python train.py --experts_per_token=8 --d_expert=32 --hidden_act="swiglu" --num_attention_heads=3 --vocab_size=8192 --norm="rmsnorm" --attn_scale=0.125 --init="normal" --weight_decay=0.095 --decay_fraction=0.356 --decay_shape="linear" --batch_tokens=131072 --max_seq_len=1024 --dataset="wikipedia_en"
Below are experts of layer 6 (counted from 0) of a mixture-of-experts language model. Rows are named router (the router's row for the expert) and show model dimensions 96-143. Each number is 500 + 40 x the weight over its row's rms, rounded and kept within 0 to 999. Numbers have three digits each.
After each expert's rows: a language model's description of what the expert responds to; "raises" lists some tokens whose logits its average output raises strongly, later layers aside. This comes from a sample of Wikipedia text that the model never trained on.

# expert 60
router:520505516523478410489511501415501491546594536556540545509491529500450511491474508475520517441472531572498522563457446473504489562474430482437484
Conjunctions and list commas
raises: " those", " the", " this"

# expert 43
router:539433500525550498449561473510544471556509486573505503498548511491530500501556519492489503478501473513468492528471473483520480480490472459469484
Foreign name syllables
raises: "cal", "lon", "log", "mat", "cs", "xt"

# expert 34
router:567487489551498472525527530473535466454618511552525578525508483508528410523584492496533477516500516551470494513497430519439503485531484524506497
Opening parentheses, table labels
raises: "DST", "arth", "wer", "IA", "W", "AR"

# expert 53
router:527471510503472496544546516558466495488572514576520579487569516549497479491543443463550456552497543488518508489478435486413457515490445500482467
Table numbers and month names
raises: "gl", "fo", "xi", "mb"

# expert 32
router:536519521560507493543491482525519471506563571534454575545510471545428512557487440515562438497503540464474542514499455510545461498484463490534498
Name and number starts
raises: "sp", "ects", " episodes"

# expert 8
router:527478537546520459497518423414608521515562510488547526483487550567457469546490461482520479541475481488507540507463474600485503502436491404491449
Noun word endings
raises: ",", " for", " with", " was", " and", "."

# expert 22
router:582483547520447431517519414477493504548512505623518555523505467530474451567487465484504446443488555484496569554500491519438483497456456516538486
Codes, initials, coordinates
raises: "ures", "ages", "ette"

# expert 33
router:516527511526475432477542503493508522524504483571518581545457521522468421554522491458485413485473527527517504547496512541488480485473466522472456
Name-initial capital pieces
raises: "ific", "ı", "ido"

# expert 55
router:546503505525487499526558465489495456490515561640428552536483504537503462517561423499489486522504496429465543523465539524461520536504494458503500
Proper name starts
raises: "ight", "yer", "ird", "urt", "ived", "ando"

# expert 0
router:555491555501469469464590516525575479500533487544523619488520501496495450520565499527455465471460518510485478503424536521508457501471483506484471
Name and word starts
raises: "duct", "don", "ven"

# expert 38
router:524518535529495498495547401476539523496551483543524528514464514528462457551509482513584513513479478481485497528402505556499496523438488433459485
Short word-internal pieces
raises: "own", "ua", "une", "hed", "è", "onia"

# expert 11
router:507502524517579489511525542463575460504543565499498492498491453603430491478479480504560482512455497548497493506476535621554494467481400460452449
Prepositions and heading marks
raises: "Over", " how", "ity"

# expert 18
router:522478499570503518478532476525522516468524523520506570568547511564545389554549432468539485523470506487503491512453412537422541514463417492483514
Word-initial fragments
raises: "ition", "ac", "ary", "ales", "eral", "age"

# expert 17
router:532459512515489438501489558487494474545512464531483532541499546564491458538519486473545476465435513472511549520456398480449503490451495513462543
Word-initial prefixes
raises: "ually", "abl", "cher", "come", "ist", "ties"

# expert 21
router:505457534483512509487539420444587497428570476554501513515430505589461468503517503499501477532477502556478499490435442514488491516455517429459444
Section breaks and headings
raises: "=", "|", "See", " See", "No", "Other"

# expert 54
router:501511539520561516468486593453556486488540503524538498515467535574537416530483456549576444472479450523461463498507444560463529476478485476450455
Section heading words
raises: "ted", "ten", "ting", "nic", "0"

# expert 1
router:467490539563532541532518471460509481495538474553474480501462538478494424529463462450533479451475527540510534572508411536489469472391448491505492
Word-initial stems, headings
raises: "uls", "ur", "ul", "ak"

# expert 7
router:552440506488543488511500552415520449509535547520513490515465488556480441609495499506533471438495484509470516528495517550516483522478448481466470
Prepositions and linkers
raises: " the", " their", " these", " those", " each", " his"

# expert 58
router:501529534497522518507557400439542399498522564559559521527437496522499472570504517493466449534468485455457519503459452574418561546527456446530435
Narrative time transitions
raises: ",", " to", ".", ";"

# expert 13
router:506526602530471452443552513466579473537482553536545530556444486504505498497493486557529509498508484528485445519457523505535571547512455344497482
Name fragments, possessives
raises: "s", "sl", "no", "e", "so", "ll"

# expert 24
router:513488524512470445501544448488483454443547524528504561449528515463446452619617483468492496467491528552505490557419536525471480502473468519480434
Names in lists
raises: "bour", "writer", "stone", "ments", "rative", "borough"